Below are experts of layer 5 (counted from 0) of a mixture-of-experts language model. Rows are named router (the router's row for the expert) and show model dimensions 256-383. Each number is 128 + 32 x the weight over its row's rms, rounded and kept within 0 to 255. Numbers have three digits each.
After each expert's rows: "raises" lists some tokens whose logits its average output raises strongly, later layers aside. This comes from a sample of Wikipedia text that the model never trained on.

# expert 13
router:163153139154169124142172114115147135095104128140110120095132129120146157075097081181158142148102161153138178153075141149131121153138071114112072138124092101149149127143117145105155158111048095124098119103180122063134141124109143097129048101048158185108149102148114153139138099085125140150137167126108159114177123098125087178141075121103111104080111154101093048172131132110145148087118
raises: "4", "5", ",", "8", "6", "3"

# expert 9
router:169068101126155129182089050132123078152170165120103080149148112131129157126128134175180117156119148144145133128091070088093146150178120084127136143185086077141143116168204182114146156137052125147128179099174167167195169185167126148190132119133119128093111167123115164148090096075125099137130099122137137094114091127095124073160142174044103116102134147080119143134138139092098151145143
raises: " ", " in", " (", " and", " at", ","

# expert 4
router:177231106112160154157163072149077112132109195182172116121119087114139167114071159117155109087135120114076187162137157157118116093075117076146116123131133115118139134110121094132110052143099110121141073095173136090162135091134156077092105122156112121130155131075080105142147117100159144134117087118100142142147156162127121150092194131079101127095105210076087134174168160102122085095184
raises: " he", " and", " of"

# expert 10
router:113118136118116115145102096162113177109157099160137009118147171171120140119121163159138145189078112154121128098217128130097141133146142193104166104122131107134121087172115152092126119172134166082169118154134107149196113151161102164150090148121124114103119087139214141086092125039117162129170055113160132128147113141161115068199146172033108103166151163083093119120108105108135145078135
raises: ",", " of", " (", " and", " in", ";"

# expert 30
router:120165118112146098116121105144095145080135091133143039184136181147141131105153172137098100172111100109139130093202140103114128136101138176135135102129103158093091089173119089109148134166148177089142152172098122149183073151122144176157085174151146162113105058134199140070075121092136143138120081140098133081178137178181131076142174173038133085183140128113111167113151085133147144153130
raises: ",", " (", ";", ".", " |", " in"

# expert 28
router:082117128164103107119119214094135165148177124109073130112185097167093073121081126113115170210118145182168101184197152130118107068128144176153131148181146109109120127160087168105092126140108173122071142125102106103135155148106087152141173111159083104141096145155113129152129211170173114117159103110148087121074094111174118100155101145168128136111097116067181116123120101124094078103139
raises: " ", " the", " a"

# expert 16
router:143135145160083120099184142099099134099149078101158169143123078104107135103081105113155069109144133092146132153094155152111118127125128167172118115080142159145172171147089129184102069145131112097160099095047120125046115108084145157128171150122039088121167110131069119097162184188147128139145161122147155114107153121110187175157092146166211144199151116191166132132143125133111121146072
raises: " the", " ", " a"

# expert 0
router:132188153119145094097050075106100152217095125127143025147100081154156126134129051078117201070133115053121090110107104156165140196161109138130128104150082162146138149134139078145146151150149101208195119109129099152154132047092144108167122155115165119123153090148143171043130110143165125105110120106127129068131138161115106163144126140095047091149095118195142169136126139178113225106144
raises: "-", "1", ",", "2", " (", "."

# expert 21
router:171101086174206154149132100123163182160102115107142098098074150132132113130137130130103157064157103131160162165098155149106094055184157124088104120158165162133095146087132129147164107052159083165165130078174118110086124060127170103174130130134180126141159113133081173111105094117145119110089124097107132157218126109122077115120111104052076110139112106131102131175071115119187157097137
raises: "1", "The", "I", "F", "T", "L"

# expert 14
router:085125144182183084107209123134059092069113159144158115157162096140146129122115116130134107137083172133137138125101129176149076103085143160140075128106132120079111142124126094124144218111084174123162132111149124106111134150161158083084160109150098135114129110138151084151156145124052127116104109115139176170076130202091139196092102129182193130136119160120157098128105079102089109145097
raises: " ", ",", "-", " of", " (", " to"

# expert 31
router:128102124119083110119142172151105114142132078107090074136166174163147132146138149139094173211120152175132118123146097069116105132086146131142179122170136112091119179170131125154109096151188148089085118126166112118153144126119110169155115159130104111122117113144156113143179173161141175143142111149139152132067152130139099098127109141177156188135083163088167165071181081108127043123098
raises: " ", " the", ",", " in", " as", " to"

# expert 25
router:184142143093136156194105088102060140163128171131134094097135162105143145128175127110113132142156151098077114098134072164159127174082146100147164126117103132117122129146172167133163151123122137091128143156187150107204126147141114105167109118095198191115133129098154114144089081111114050128081113128106125082172110117180116133158160130083124111080210115073061118138172150131133084149161
raises: " ", ",", " of", "-", " and", "2"

# expert 18
router:072113160133091146089128058213110178021096133178143088142094154126168129107131130093124124151150094118088129113119179133152113118144144170105121108071104137146092155123084081142138183133141151108196111105125102131081088062120130138113079201106099129117129122095185106073124120142140168105116093123109141111175080231095155152137121167084157101182122137128121083207131108151093163112168
raises: ",", " in", " and"